{
  "router_score": "softmax",
  "normalize_top_k": true,
  "routed_scale": 1.0,
  "balance_bias": false,
  "router_noise": 0.3,
  "n_groups": 4,
  "vocab_size": 4096,
  "norm_eps": 1e-06,
  "optimizer": "soap_variant",
  "beta1": 0.95,
  "batch_tokens": [131072, 262144, 393216],
  "seq_len": 256,
  "train_tokens": 1017000000
}
Below are experts of layer 6 (counted from 0) of a mixture-of-experts language model. Rows are named router (the router's row for the expert), gate (a neuron's input weights, with its number), up (a neuron's input weights, with its number), down (a neuron's output weights, with its number) and show model dimensions 0-255. Each number is 500 + 50 x the weight over its row's rms, rounded and kept within 0 to 999. Numbers have three digits each.
Before each expert's rows: a language model's description of what the expert responds to; "comes after" lists some tokens at least twice as common just before its tokens as in all text. This comes from a sample of Wikipedia text that the model never trained on. Tokens count by the router's weight.

# expert 54
Description: Word-initial letters. First letters or pieces of words right after a parenthesis, bracket, quote or line break, including accented and Cyrillic letters.
comes after: " (", ".", " \"", "-", "\n", "/"
router:466533399453483527517546480500448561448460371486530428441546577553497611499440420472395393538568538455452476475497442507445593463457429461468582546515524438526489442475485460512571515516545514533542493418426530485480498501434508530526532452554466466422518458506542482428494545572501458535527551476506539556497561403486445431475433480513431485588444524612483496607478491506448514465526544453561434521609514543454483592469521407478478532439469569406515537502424535465501505549455501489545538501590559492514469536513426505558512449468498464430538531468460557463496522463476538548436484436428532543463495476430487536483454420418538504588559512600537478484546451519457462579473454519615514483551521579569532495541554566503571534407465535460452571607575528623526521448446465
gate0:476471409501581442404561500520545494565488608431508491528528527403550496399577450542537570560614500515466556489514580515509528510486497509528453493526440484406513551531501523416429488519384602525552575474503530506431488530486457384464544441592532496546525466553564444412564538473448469524495525506550537455457430475476461462562470530444598518511585435468514581511595549567427442507471620511435510453557452536400497523470600475430512458527427551567522481463477506511363504462524574467497522474534598413522451446441610528445564390492512615393487482463502498501493511519457490453509510477573495539472497447492463511505463478570446425604522436489490461510484433454508524493471504538464539510548581572574460486528460542462499494487487562466500531474511462534523425520466511
up0:470461576535566530494536493547441503514496536386570518535510565508448502390498477511570580505548451493495555506554548557454530448526444540442451482514488464362574538464478538513491434617418504535519477522526602473424498430516442513500475452584561547636489428511533494495546645466435462601535515395559552494496494482450512489570579526453506586449522502486477538470594552487493528483464475441465573453499483525431491492522554532450558487509524532516486565424520401540453526487518525538605531494543600511536456408511514487496540417476451576555507494518465430489551449470526421500538447446540420501394475543506483479508545529648418477580526463474531472543532511466513466455410461532543624484523539551500518466530500506536525448437532502429611433442475453463474535453508401
down0:558550477459626452510502476481540405490451493468566465458488526470491463543544604555538563391510456538502455486500429586468542495504464545512469457492514534461558550425479485552464551396504534387460499462390491473549484513465579556471479537551534541486386549484483488565605534420444556499454468574573434514532552462564490465515563543470435574547542563419568536475489537470469506476499549475527461497414561559454392453520413444349530507518385475462526423497470565516505509520550483544454566431528419510479508469497564537538456559472496493523468401548527525512574556499497456449485440556494594537517480410484468408500513509469503503545489544450507467502545457485453482469375512581558410557480553490556591563502552517435465452492436465503475389546396422536481529471495466

# expert 39
Description: Name-initial capitals. Single capital letters or first syllables starting personal and place names in lists and tables, e.g. H(artlepool), C(uxhaven), Stev, Mc.
comes after: ",", " |", "-", " of", ":", " in"
router:577502428467453455529501474466410530414444484494555410425544632531482572413511488378451384516529501456464517457572417462524546474510476462574512572468541508456491414427522468589654488510500522577532587460399497496421462461502512522479542524661418479497508498523536454516470495559403497547526491465572524572494477379551449463552462515553455436511457528494453443505458466589415549522488497456563491506555503498494536544504658488508498522456497571523508551499464501483528519507493444480533540548541509518504446487564421506445506497488429488494494458426473528488614518531491501548383512426550505564468532476447531543505538438453500524600508476562599485500580510543482517528452499509548536433517442487596519471581504512439521505452512540442451570541577561582567563502504491
gate0:587478487527496527495527474504452472483504503464616470559559580549528499481549400629452474635542469538624490510548462420475486538473518450420508474529594483534499485491478483528543501476517517534481512430474515522509538440577447545523503530604464518541585519554417442503432449571455402488512409499546550503582465493569507466477536549406538489436487535441576535487481565511521497394489501508493590462447519500423577514516527476505583500435500505556540492524480522530619457459459468475525562535493429459630532520572594419493437397489554454518486594476531504511510470456486458489480546579449549583524489458490499554474542434408387527445559520580508532578526572497531473563481528501494509448518459421483464484595450556552415476467560453482584548423472618549470516526572509
up0:576554496554506553545494492474586467539452514498603540621598556536505512492531422606563536553548484555632504446444528406446414555540549516472441459582569525530450532477423486530492514519598489540446550494449481515472534477527438499489441536488506433595561484570434388563435452551343423402481391485526556493482514522538497464527530559413483558459542517416553604490566552509497486439491418535579555523454514455490495521461551486457510533453481525548524454503509504531555535465529492525513500537527509470639496534482494464478483463516537465520469563463527496464521458435496439550563580576504491581554541461456501552507490419438435539476470515509486558489505548576518514525496533401532566473488464487555436515481473588568449440405510442394554565438505579445457503537560520
down0:493412524478370411467494539619427474494518542467461515473396577405488468472558497415576531531428429521421501583482523537531605494490475494499507530478489572455442476482480497484548429486440438455475528468464498535490430462415460465595481448453486611510568504586583520459435522494465457561459402415473505517428409483428560490507515491515483540416550582513505448499499446427566595503451492457437606451426441529473503577506452553441553506489509471511514494551495541497476484435531480464543414495522502501564544475490546425458383541574438484595429473487439468625501442530539498573492487444584449502552574581523476414625459556519529530489513523449485446535437490511539530531437579485560524535495552503520506521511451481562513490481596549529457540576557501504549497453434507

# expert 33
Description: Proper-name first pieces. First word pieces of capitalized place, nationality and institution names after the or of, such as Ind(o-Pacific), Tur(onian), Aust(ria), New.
comes after: " the", " of", ",", " in", " and", ":"
router:594510422372490489593514423447455550499476484482568403435584613546514651370453533454460447519557528464508571416552490490489490522487425436448530549553533477436417497470500485548554546500493610531434549500381518527439413457488574523471568525554488477474522434474511502519487545483491512489525520499526493562503502497547514389583485507577442409528455509528413479474457531534426546475493534501473448503553532506410472538481569477468523452475475566481480501439488455526559541547475523517503516496500504485422478535530434470486558454478455503483632490434406559394592527463499518540428471459495501526491419488496542542441492410490490540555545437521558498563537464566537492489504431640533531426535466570568551439541498514452600542497510607471514598528545499534514561559547509
gate0:520490538522466498505538472441524523519493486508548487454485460569478472514474523513388424461520493494514538624525577437399505532489567510425541450635517479526467465461446529550535450439518631489505552577449532450600544558530483526501596532339497475554492539444518576514578488407494496482495415554474484575500526434547517446497579466620443498429561463546532530494445540531511496567473476548516487578447479490491382453430496476493539485441583529571510507523501524430518488488526411543459430406559505586527459526463548470451463476506542499483435439454526450440503545538522431570513488509387536462376543464603530431532520572480466526550510556564558538557580448520532441543462592448515495526486520493551541618538476469542445528530458537445514486416484518534420547483425579
up0:580550480500528582493470600442531514404432487429494527468464484481419526459472529464497514600537444543482459496598453377469484429577499593596500581497470500526455578545529498469526537480451529454461424483520523445473515518521485396528451501518409522514508386490581437486546576450523409531550544564449426506463627503530459498458464471507603444460449528513593495482479524418595521545595575478486532562533545376519567540625441492446462497518494501463441581440388463526451611476548519514481523498496478482579490530485489463515546460410444479434521468528498523495580435523486539526479470538567492559527487474532522569530419436371558404507445418479432470456530534540466464432537441512449525449476486446504458526499460489506476452425471509498467509475527449557452499499589448
down0:501383441448506512446401503542592487532512552606559509531466621413462530503507534459505465581452482458415496459559505462560550505529584437582512478575571555524542421534533440418481565461485541571509503438529577450559521481523423449517490503491445587537414522501530463485496495480483431473495491423478475493436470482433567514546455544481471550476550540463583402503588484495551532591444515468582491560512500418531466435484410500461495550478528539524430530509501496499563490492418497483475510469590473539429494443577585478473502475453421405574477462564601478501425474452538440469521442506582437526503529506501438491400549510561601465494500559595451552567561537547451458574503415486535569504463522365575447513427477424524425514535561567535454451494482484499512520451561506

# expert 45
Description: Row-start separators. Pipes, hyphens, colons and equals signs opening table cells or list items, often just before a name or label, e.g. | Charmed, - Standings.
comes after: "\n", ")", "\"", "3", "4", "6"
router:554580441465454539524531444482454528497471457519506463479566522552566543473418491363444447514526521455390502420445494430504564496428463448502523570578496504526471535437515432536536481498477509601523530397452545492426515453522518569478523542509480489528592465470547468491466502609480442554609537506525468543587532460615379481465430533556530414523493590619412457520485433562502507539551501457475489554500527552463497519427532408525461552507432573463432562487492528449527451488486438504553498513551575399467456511529497494420491421391424474490516538444535497472611544447441577548479465462565536555475475481485485603494507430431463519563524439580497494566585457517453467536504436506532537440527499540479516486577515534437592568473377510495456593570496555534504491493525496
gate1:605483509464547542517501412526488516575453533509547565478581524554458570517479479435537560471480489579471498485527514540505630429412565542573467546566534511504555551439457524592535512478573534489486526507425424470526588556433443474534536524496545572472494503413426495464518536491482525574485428512532441461490548406509516476469458547475422543467491606499561548582498458512464414475492531504509457434553538527490504552410501475497537496566555512600387567518560523518518384496509615558494522462456499450469595547515427517486548531512446538503469620469533527562443548627417584516500444506508508544533418521462496559508589447489576491537510478463470489517592497546484383542529504526482409461567501484481492545542417382399537572428447572545439496471486553541497479429479473
up1:459478386526597532486481447497490461506552497574452513512547519463532508605538527481510519521507503512506561539472507475482615624516524416540508465484641552610502552396475508520582404526517561552525520503463466539476517444488636487473527537555533464448489571493494536493528449523449479597466483545536517495474491525466482493544538517440474492467468443476556556586513536486582432585470496505503539590497487474391463430559541526462450538492426467450466589384536411555521544624471513510469579538480519585544489608478511501545541561560488506449488542450459537561504524512561447530467532474532526468534442497441501578448550587502444542583513519498372431425519513544477467535506518402488433523506451576533476512415566539448469539546456510531531409434467407575577452563513578
down1:521495428427479457465573506425535476510536421612534498524524524474454494459475510492480553537540509597500481444443571395505481428507442513530515521502466463501514518466541479434438446510603633484523506493493584480515501436517475530508539485488526457459470563543465481464509545471511457598482476499558518449524477567547442547524531519529449516492613543482479468495542554587500526490581491546481529501504585479514470546467460417439415516508488499476622586452459485495485610587489547452513460452453449435454454549436512515488477426601538549538476559538430440388444488500441491506453453457503464604540484555561500576482401506533554520480474555528468529650455585485490583501480560390538455447693610552509586506528483447488534520440470504560544511438519416513589459489536558

# expert 63
Description: Cells after numbers. Pipes, semicolons, dashes and parentheses right after dates or numbers in tables and date ranges, e.g. June 1979 |, December 1989 –.
comes after: "0", "1", "8", "7", "6", "5"
router:478524436466452572513548460487553562492441484504507401486513538542546577434399463479455449496527509503394519475514453482440509394409376454530529546599570416545478463491540453558508543473498643592503539485456518489508502575493556497574575460550524487378560524514533468493500497567520473541530514559544617499539494448557448516503459521581494447631461554558521503536457493522455452431561546409501485581504487485488556480466538480434467486508493553513496572459548524498447533608503494466516541595546535504461411563539461499515554470512379498486506513483495569442590562557512541482488478492515541521458518489513467648442458488411527502641508513637544552521532450515536553618419426518534539498500529502542527508508474554459615575497497505490519541568545561504500484488448467
gate2:568456513563458490539488553547484523422507428478505501556485459607501510507462474517515488512488407472468486485486429477470560393519501553504496605627463454522533525430434489542483500505482556455406456602486449480527468568414462471538477490490524485512431602441436423484541424468520521518527522580503501567454566493522441449495602504468532420487481431537492585596553547467447507505523578466469453406524462466423442477526501491565447525489491557513479497396462482470544588447458428450529504552554622499485546466482410435491522522565476483522510457427496393404482458481485540545545583466484462527411587433522396608465559549488445525559501520549499617510592433536464527543421488465432505607534529451432560577484524492519531466501588511556506553460460402431543490478549507
up2:529445491468544474488457421503550550435439551579525461534485464519536494555441546459484541461445450450563529554487510448519525506573420566498539513608471505487526478554490499489442526556518546470481501544461466468580493498418489584541528484574461465537486605452542416479524465480473516455493487488506524534472444458506332479510599475559517485470463486525512508542478552462484469512565559496563565431520530446545454497623470492562433548484557559571526506410541456456544530403548427430509576555504526528468490463523464511504447466457477563586457556468525467477470550538400579527491518406534424492506500414470451516453545550558527568499542507574585552439534459497436589614486452509360490477548602457459493523449414586553508384478534507459426555448567441455408535525630459
down2:411576478410445579549457549477563496533533493533541454531414412479539389596522562407460516551478532497483534483583469526483474402497448541624504488458468596504618514475452443485482519530584460479554460483523498537500490386504508561450487546512522478505516492543518481569470361550456541476489517518564462592415516512556534547526514467495498575550444472478471425525469470452484491507468482471435474450475457437570444499440490613424493578570468504587508577442502458544473443489543415440447521523507455508452464439620497485519487470513566492452528560449595501509453558439512501531471522516564413538562545518481403538582484482438526531434469434488542501510458617414512568465445562479508643512543531529554579527515493524508484508512552479478538506576461515493572438564508625

# expert 16
Description: Table cell separators. Pipe separators and markdown table rule rows such as |---|---|, mostly between numbers or empty cells in wiki tables.
comes after: " ", "0", "1", "%", "2", "3"
router:526557395439446532515536439429432557425417403518543420422536588544499623454423475456439428568552579483424495430493464438501579437470410420506546531541512449469481478473520457524517516486510589551542519412452578461472466497466558568473542434575469468457543477487577481463493456594489489566526542476540551548585487449537379458539444502549486450534474527597418445543432455500466477498553543437509459549571527585510520572462498390459472499482498582444479517480511532481538508571480470522530518553606544481437468528495450531495545460484494501424570475405463573454546538489459537539460496452490563530462477464493500564468499435461514520568501484565530475551546427531456501579455458496602581461567522587534547475566563571502569528466422528470476535601559569565533524480510447
gate1:531530413550507603551518449499439569578499436390559484502488522472498471517524494527557508468516505452487527453485489487641560484466475457532529495537559421527478506434544463431447458577515587507512437467436454554505591504463458473549448454540442524597530467478473500419595549477439462444477563509522494555598492507524538545586476532554570559548483480445425509419564514534507536493530548507419496484486539544552461496478543457470541556478492422537403462587516406549511471527566493559461459529542510492471517498477472396446472441525529498534596462520495467472432439516502503441486462473505542476498404480582581603536571510623479467536470500470528500527618637486594533516545420506551486538553551563571501392473566509460427472350420598492483542432492532528460520555495464
up1:488439458580455594477529462539535553513545482490638481518480519591444451537522528545485555509548475489492473499505425496515545522511481461598551451543507459508405445596580531430539523601486564486546497598463541521435576578401534499533498396445521526504423502496489510448545501539487521405560463511477540576533486516388509503603547487518445517483458548591478435428481440518548501458498512584456592458502569493498561383496596482498446471376454488470482472509634516483464482473544521509464473455578527420474475465535435465486516518564540448478581528479496559516395540545445564487556405525490501468505463470498473482576448472584499454466401391488502549469647601485511508497592516514433476479572548595496518451467541479533500467509503550457431483564477508447532525466572511
down1:493470525488513440478477541534529472429401554524522481427462471429519525607550391466494386475507371604445511575533546437466451556429437519452506541496545592580408475550547483489429600469468505491589451582514525439497471498480549470481449478440472587529494496460533467500467464463509495487496525561411447424492493515525462530498472510549519445535559405573496485465483551511543538494489494407531539509564508499462456491460399427509498442442479434611526466485567499466453489422472548594460569461489507440506453543530408397472515517488495376474514481469544498539565450497481548551490606522500482396493431526537512424490495587499482462489423502471434625474494474502576519461504413501477497599481498479624426556541583498479437414395527521475454579508505479474518434449558499